{"experts_per_token": 2, "router_score": "softmax", "routed_scale": 1.5, "balance_bias": false, "batch_tokens": [65536, 131072, 262144, 524288], "dataset": "wikipedia_en"}
Below are experts of layer 5 (counted from 0) of a mixture-of-experts language model. Rows are named router (the router's row for the expert), gate (a neuron's input weights, with its number), up (a neuron's input weights, with its number), down (a neuron's output weights, with its number) and show model dimensions 128-191. Each number is 500 + 25 x the weight over its row's rms, rounded and kept within 0 to 999. Numbers have three digits each.
After each expert's rows: a language model's description of what the expert responds to. This comes from a sample of Wikipedia text that the model never trained on.

# expert 19
router:489496468497455472525489469480535490496514521530516446537475531488500517494512515496517518514475482532496490500468519468492546551486494450509480523505497506524479492464529484475512511473528519
gate0:519493504469487452495456514493540499530501505513497505510521515454519508530503504486539537517487521475479466466503473520517505521479528477535497533528536536468474494497530535474478507488517486
up0:500485509528495531512509528518492486504527547503457522524516528505502504490516497512510499491490484553563514553489526471490505494506512506466533504538517489487504511516476487511492548482517449
down0:494510535511559499505488532492527546455488497514509500472530488497509478503561507474438487514459509546490503442524475542490482510482508515525522550521499503483499495446477553459523487513558474
Conjunctions, commas, colons and semicolons inside lists and infobox fields, e.g. and, or, including, "Proper motion (μ):", "Danish, Dutch".

# expert 18
router:522536558505528502483480472477497455456469462442498453489509488515491515476513531467488482507521525524447494520482501533449512494479512513505529499512511524509548516464495514498534501503454490
gate7:510484504496537503474517472477501521466520459493523508500495461499461517472485510514501527513504499515503517515504528540486507474503553540461486497454465501521530555476554489536511525526499522
up7:512477474476489474523539479477454523451514540510518515505480480507540536485538505465483488550488524508498536472521493506522511506479446546528460492540455447498542497501504468501499490480482518
down7:508516507504571474490493540468482519538476489498472497499501471537461458485520489513534522487500448506457479513485494536507482532510551463515511533473486520515499481516527520489494521522501527
Main verbs and participles after subjects or was/is, like used, played, built, died, located, lives, plus him, her, way.

# expert 8
router:483493493518505492527467529518475470538505523495552473541523491509534527494519528556483466483540485485488512490473489485490491489497544510510452491490465524483528480518465534541533465518498535
gate7:515525516484525519545441492475463483529519517490529517520497504562498497551520490529498476507489522459508500499505554454491484547492471514472487509538479502524503513478494495490465478475466504
up7:500494512515477519498537479480546493481514462488472520483501522492494493465509509468495511528496496457481500539512508539526533483504534443485481520496531484492555556539519527494495488528454463
down7:525513451508474536528512490522511546498530544516540482474508494515493476461498536434485511533491532494484524504481520487509557517496509494479459497520502521466491515472504526501518482513491483
Short mid-word pieces after an initial letter, like ee, is, oin, ro, le, in squeezing, Leisure, hierarchical, Rheims.

# expert 0
router:507476552482509488495501469505479497482479454514498499477480489487485454495496527513507519509510527502507505488487537486520538478519488522538523484518523508468534476526518488503468527518502415
gate0:511505474503544488492461474486483503470520451502470540471519522506470477505494492521535548481492489498532480455510493512511485517512509535485544471475504448510505488474454476479478475507514461
up0:497519482452536475547523484509454460463529476473539518489497513508546488517469522554503536496497531507509489507455522426484531500486491530519535490504517487474486482515477498486476513485495451
down0:451454476503492515475509492466499503535500516500484498479492509485521502538514510485487464496460475515491487496520453498552469504493513435507493533457499480513481501482519502470530492539496540
Final word pieces of place and person names, often in tables or lists, such as Aberde-en, Mallor-ca, -ford, -ville, -shire.

# expert 12
router:515473504513482498522496557493490524495525487484494507527480455527490508549491522492486530533518464478517535511503515504481484465536517512540500491510503494482527496510480499508480496515498496
gate0:531500448454480517538471510492489530519487493504470534483512472492519511522502499541504562487460489485502510534502535501459535527518515549532524516521547473537486477487512483499501489508463468
up0:465542529501485545505503502496509468493557528492475481503484494513519485502479479480460441513533482512511485445484519514535472489520479487484448530511487499491502543532523509485506458496474546
down0:455482545518524530532483504522507500483513489466452507542461468498451518476502490507474444500539528554480460514511445512530479492478521478493475511460470448460524496496462532486509534438504511
Inner syllables of South Asian, Turkic, Slavic and Middle Eastern names, such as Shaf-iy-ev, Sur-iy-an, Has-an, Sulim-ani, Y-ev-geni.

# expert 10
router:480507493511468490508531540489483504490513473539507517497482495458497486501472533518468494465484494515501530487524497500473517500483479480446527487499486498497467442484466480475499510514473486
gate1:527481546472506549478508515527507496489482465533543522523518475552455504482489494512486554556462541530504515496475496481519516517516522482480469478516506511512475478532491533497534470506502527
up1:513481506476476503514479484495501553504525534489476534461504497525512483534460503468509542443530493507456476507496453529512461502530506536486517492522538484504470507512496505492434549483523485
down1:531488491527540491519525499496471510502537496472504514466495496479504477493522508521497526519510487477509504498479468479507523483527545474515501474469502488501520514529486500462546495450499542
Pipe separators between cells in wiki tables, especially header rows like "No. | Title | Length", plus markdown dividers and = markers.

# expert 27
router:501527494473525544520517494466470504465466473493529497526511490509527489472467499496493514470509505490503504486514530488461501507520522475544541469526515496521488515485510488510553515491482471
gate1:501456482457491474499505543477467433526499504505514513520532531478539499516519518507487500532477495465492465475486549470471488537493495525494481517512500506508512539465463488504470489470498484
up1:461481516487506485485520530503501498478515464473507534511526485485500472486511526510498498469488490498524501506527493443507501530533500501469460545475494491517499520444511511518489498494487471
down1:495484476498509523517479508499494460511498476488525510474520510503516522505520506548485443512472522493523511475512528492480514526499480488506515530452488479499502496524447502506512515517515530
Function words in running prose: a, an, was, is, has, had, been, being, having, he, who, which.

# expert 5
router:492475499523483543465476499469522470476520483474490505498488509455504485454550515483487491464489496494495528455512492479522521516502458498455495511527514512486484482481513480507474482517503506
gate8:480538518544480460489545555495469464507449499487503501534536467480492514487509466472487503498519481470514513486521556474503517495526541475530480503545503491473464483497510518497478493527471503
up8:486478560507489500504521525513493509489512511519522478548537469519517496491453467517538491493531490466510534484502463483508478508453500500482497544552487481513529514513514503480474458530483446
down8:533498467518483479534512515507511499449509512473546560508467454462492525541510471516512491520525547513497510499512512514501499479508519488495499500521459522536506483456455458488503479513474464
Mostly "the" plus prepositions of, in, on, for, during, after in biographical prose, as in "won the", "at the".

# expert 3
router:463513534508503476545518480547478504518522497518493507496516480502478520520534485500498496473463545494497481469503475505529522501503483544464494537478484471482431500497493460516469520481517479
gate0:495542498456484496512462531479534491478510526483502551545497522539457543549467506484505490506461507503504486470450439476445503495529469493483491508533506514490493486515492493509487476461534485
up0:532516481504504466477511523515501523492516530495468554505508486472485530469539485493522540541489478470516462488476449509501497528525512502468503514520500513529516516512454510516524498513550510
down0:447523516515557496526498501462509521481533518555511454541464490470485541489502536506499525484484471489463497490508487520453508500476494485493555501468495451508465508477498515508518505522563531
Opening parentheses after table entries or numbers, like Albums (Billboard), Decision (majority), plus degree/minute marks, $, + and US.

# expert 23
router:463476514493489488492489469473545520500544492525492490448501477499546465477487468504526473515465519516481474497499512467493488498533517496522478533506525458535522497511484463470499455477487523
gate1:527443511496513502526521518479471465494536531522496475488526496541505523507520476504479460546498456465558496497484498509460525486500531519513513505494506457539482462541518521485454478530508546
up1:524472498489456518495511537514464500512517517528503486524512471522488474485512494515476430505550469455524466519525492526513558491519539502513569512483486501502495480470486517520489470514490508
down1:505489489459491507502547466469490501499515490489520480495489512554503482496502527526496498455506505531563509522518522466483516503456536483482475443516555507482458552488495494467492519500476510
Adjectives and suffixes like -al, -ical, -ic, -s, as in political, behavioral, Architectural, plus new, national, American, his.

# expert 16
router:473474482493479471513510515549490503555488510503501479509515505506485479488536490457524470552506523483527519480533492524542511503536502491511473494504494475515512496487511468507473477473545493
gate0:445478473449512505522537474512487506496453499484479469473528462481541485459517490522479508492524507531477453531541536500526470517506517504484489529537500518508508500469529479518520544506495471
up0:477516506514520481544515543467479459492469453550506515483514506498501504500509538496496469477528516437526508524490502444496514481503490509501531479477465471459485519515469466493505501490477471
down0:531497471530498522501512507521477482497521493491543556557505524512497498509519469476464525510483509504504475498534505499533560499518533499499522477473482463469502479511523511527497482531469534
First pieces of proper names and compounds, like South, New, North, Grand, Mid(land), Tur(tles), Cal(vi), inter(mittent).

# expert 9
router:494518475506493518521496507472532523538502498473521487475492513545511518483514465508488514461469501505489472541513512515507477511523481485460507448456484511513467505504507522520550447543471531
gate0:490527492496558492503473508510468514499485471485532508529501518491500476466466519484507535484504464485496528551494477502525461536523474507466572443503530498488457493522440488460485504511445485
up0:508460500483442492492484505457539496484516559556476518484517463482467486489454496510536490523463560522489478474525534504493494492541520502525524572502514493490470502491512515520495493503521513
down0:497529520499515529533498481517504531531499511505503497516514507495489554460468471472516503500510474480519527530477478495480449519461473510516492462491456517490521513518491514511501464545488538
Numbers and quantity words like two, three, several, many, all, each, every, plus the and ordinals like first, fourth.

# expert 26
router:561537488568504497466537506530468517478503533467477534523454502491521529496463494505521469484478517513515475535489477504528492489495515517492526521559508450473503552518486540479503552500503530
gate1:505495493468511519448519478520466454509532519522510563516516530474499516560458499481481525478487480489507500551461499489471470509475513558512469479520496447510538567526499534523496520478490490
up1:515472477509471519541561498493494551492463449463488492513548492511511515484476508499512504529451486467532465487473500524467525477484466444485479542482492519528465527474481500518532491481489511
down1:486495466512471486542495487469509471476499515512534486476483528551483522493499468516548473526510491507512526491482504462525489501502506475505526484505511485478505514535492510501480511504512485
Numbers and spacing in score tables, records and lists, such as 4–2, 10–8 (1–4), row numbers, and MF, DF, FW positions.

# expert 14
router:465512514483515479515457468480514504519516465483483481440481534501500489540483476506492516512508518504490501485520502482493510546483492522489507490474505479484464510508518506465528462513532438
gate0:490477532481494484475577512494494489525512508472521528481495531490500477467467536486531516503487494473543507536452533455489512506513557496493537482477466511482494528525516516512508500536483489
up0:506536478522484498514496485507474531513517514501504528476480474497482554520492488566480503484470533523463473509490471459542477471494455524483501529488471491467529504445451524475497503510505483
down0:480540502553475519511465518510452543507459501519482469487534497526500507514521447530499504543497534513476475518484496522550469497456487523497471492474535485472501498492512522492500537502521519
Capital initials and inner syllables of unfamiliar proper names, especially genus and species names like Pimenta, Glanapteryx, and Cyrillic or Spanish words.

# expert 22
router:489477500481470474504521498519515485510471471535528498483508504489454552537487507510504498524537482470500473473513473495514522523490523475518462500477472497493500515519495518506557494512532524
gate0:543534485504506504533516482482516484442498504523498511492483511506490519470530519479493537480502498483474527504518449500539487510500524459478533503508524474486476505465474508488487479520499533
up0:474523489524526551471477512543481494563480544460478502513459481458501501506487500472524497457521479501528493497455514471515511519470504505517460510457499520545509546494497489486511518451481510
down0:513513535508459488484529485450472479560541447549477516531504495520511523546458496499496507546504456483460453470533525483502495467501489478552499492515480450463514506488525492484523470500510520
Spaces and digits starting numeric table cells and scores, plus dashes, minus and ±, e.g. "| 34", "6–4, 6–1", "1990–91".

# expert 24
router:488503471515550446508510496505476520478510499526523506509488535488555486519537466499454511493519472440493525484495530529550503480533494474486467529494488508496435490499516519508495499488510475
gate1:537501521494499493507451500520492478494456485522523473521490506501522486490496449494522478478501450536516522485478501499454520499510528502439522538512524476502508498552468482496506522498534511
up1:507533516491488508476492491530490501480505460522498506484498470456466477514531499490472519507456485565498539464534477498548498489538517478504511518502515522485492499483492461496497517470485533
down1:489503481523480519492532490543510491532483548516501522514522507501510485501495479471474484494470471503500442521500516538535457480546526446483501493466489529502546483490482514548462497531516473
Line breaks and leading hyphens in infobox and list entries, such as Born:, Country:, Height: fields, plus bullets and non-/co- prefixes.

# expert 6
router:516485512487472524518480485522535485520512488492516503523492526536491454470510497518515503496509512505559485475488480528468524514488521475448491465495545507514536484456561467506467493491535467
gate8:511485495464525534486489523510490473516494498469520465492505513473484499515471513471548501517502448467482544481465482496527564468490519528478487486465520529487473546512473522522532507489480532
up8:511517487511469483504522479501527479478507518487566534528516516508491492468497522444487479494477480511539480516505518443474505523504473490497488487505468479486492475537515467509502492504490506
down8:459515483476482497445451498484499523508519546515499497528486462470526468500497517537487489475526484510487517518524480473498473490468533508511506517562492479495491480498482522564516531492483493
Column-separator pipes in sports and statistics tables, plus of, to, in, de, von after titles, as in Duchy of Tuscany.

# expert 15
router:500474478493487550472542478507507569503533507511488517510493533493507510497491518496514498523524505490474502527503551512520546508471512492466474471470501533466533499486538470484470524489467487
gate0:502514526493542516532482495525474523550510548516497508440509511482509545495496514466508521501496516495517475483515505496549523467520482455489459479488473498464548479502509509493527524510488544
up0:438500517462551476522538500478498478496478457534509444469466521549478510500480501485483488491469495512494528493474517489513543501518467487474424508522504500485538511483477502524527495495517512
down0:499510460488526531489497512462477480479496508522531485447496502510449531486533477549524537499524487497464502496526469516498502512596528462491465525525493503517500512490533520481510507510465526
Common English first names (John, William, James), St, middle initials with periods, and prepositions to, with, by, at, due, along.

# expert 29
router:511487504486498448492475490542483508503489514534462510515490513532512476505515487480497495489479468520525488512486515465517478495516496544538508445496495488549461532563483447513485528511475503
gate0:492460493516504491463479481495522512490518516484481508480467494501542482492482456502508528486463474495518484500521482490463478495481498521478484485439481541495510524473508521516527482446509526
up0:483505510469537509548446494475490500490487527526466521520441522515470532494463529509428502476516518481518552491499491520509498508502445495488488505513510497477449532538473518529484505486499457
down0:515520560480533532460525522528519489478462516494517504497456505469466518547474506542541463526500548540522499499540526507515525518445511488484537559538524508482473502482514502482494495508485535
Byte pieces of Chinese, Japanese, Korean and Thai characters in parentheses, plus lone digits or spaces in stats tables and United, World.

# expert 4
router:532503469500476554511470480520514446489471518443523519520495530468515493498483493466488471484520529506544463517470455509487558516447467533487518473502510497499471485486506519497506514469467489
gate1:464498546512465478469503488502519468486501524513488549512504492467551496510500517482515463522501471501522495476511492536537465510517448503531501456525504490543474499518555558515493533541542510
up1:494527444505493482481534537542489509493489504531472504480542454529530485499491464522506505488474549494462478509514517459489496493540463501508472527454519471489506459492471478492518525471525456
down1:525528484528558501496455532522490465510489514472466526523450495509517517510533530489493477487499531488502478519487459586524486491479507491463497527481441444495473519492533502513471502499509483
Commas, hyphen bullets, colons, semicolons and table pipes separating items or clauses, e.g. "In October 2001,", "- David Lee Roth".

# expert 30
router:506484560505549490483509474483451527450534478520505511530503468500502453447532516545481473476486522495476463505506450491499502476513519498532513496520461468504562523507534509493484492510462489
gate7:492507481469503510463482536478488484506484469495502492493525528507531510502496514533517496480476513462512483498506497466513522516521509509520552490520518495486591522450494503505533517540537511
up7:472489467467467487488490494479530524479502509521468496488488476502539501520504493509508481508508496500534530479508493540461513491498560472463491536501482497493434495547515512513479519493468531
down7:498524511564546492502453578519471489523502516501499509479496539482481495514531496462487489491501547495484463502505493481513480476504424521536507486476494481476563492443477487492516519482502507
Individual digits inside years and dates, like 20-1-8, 1-8-74, Founded in 19-9-9, plus century and ago.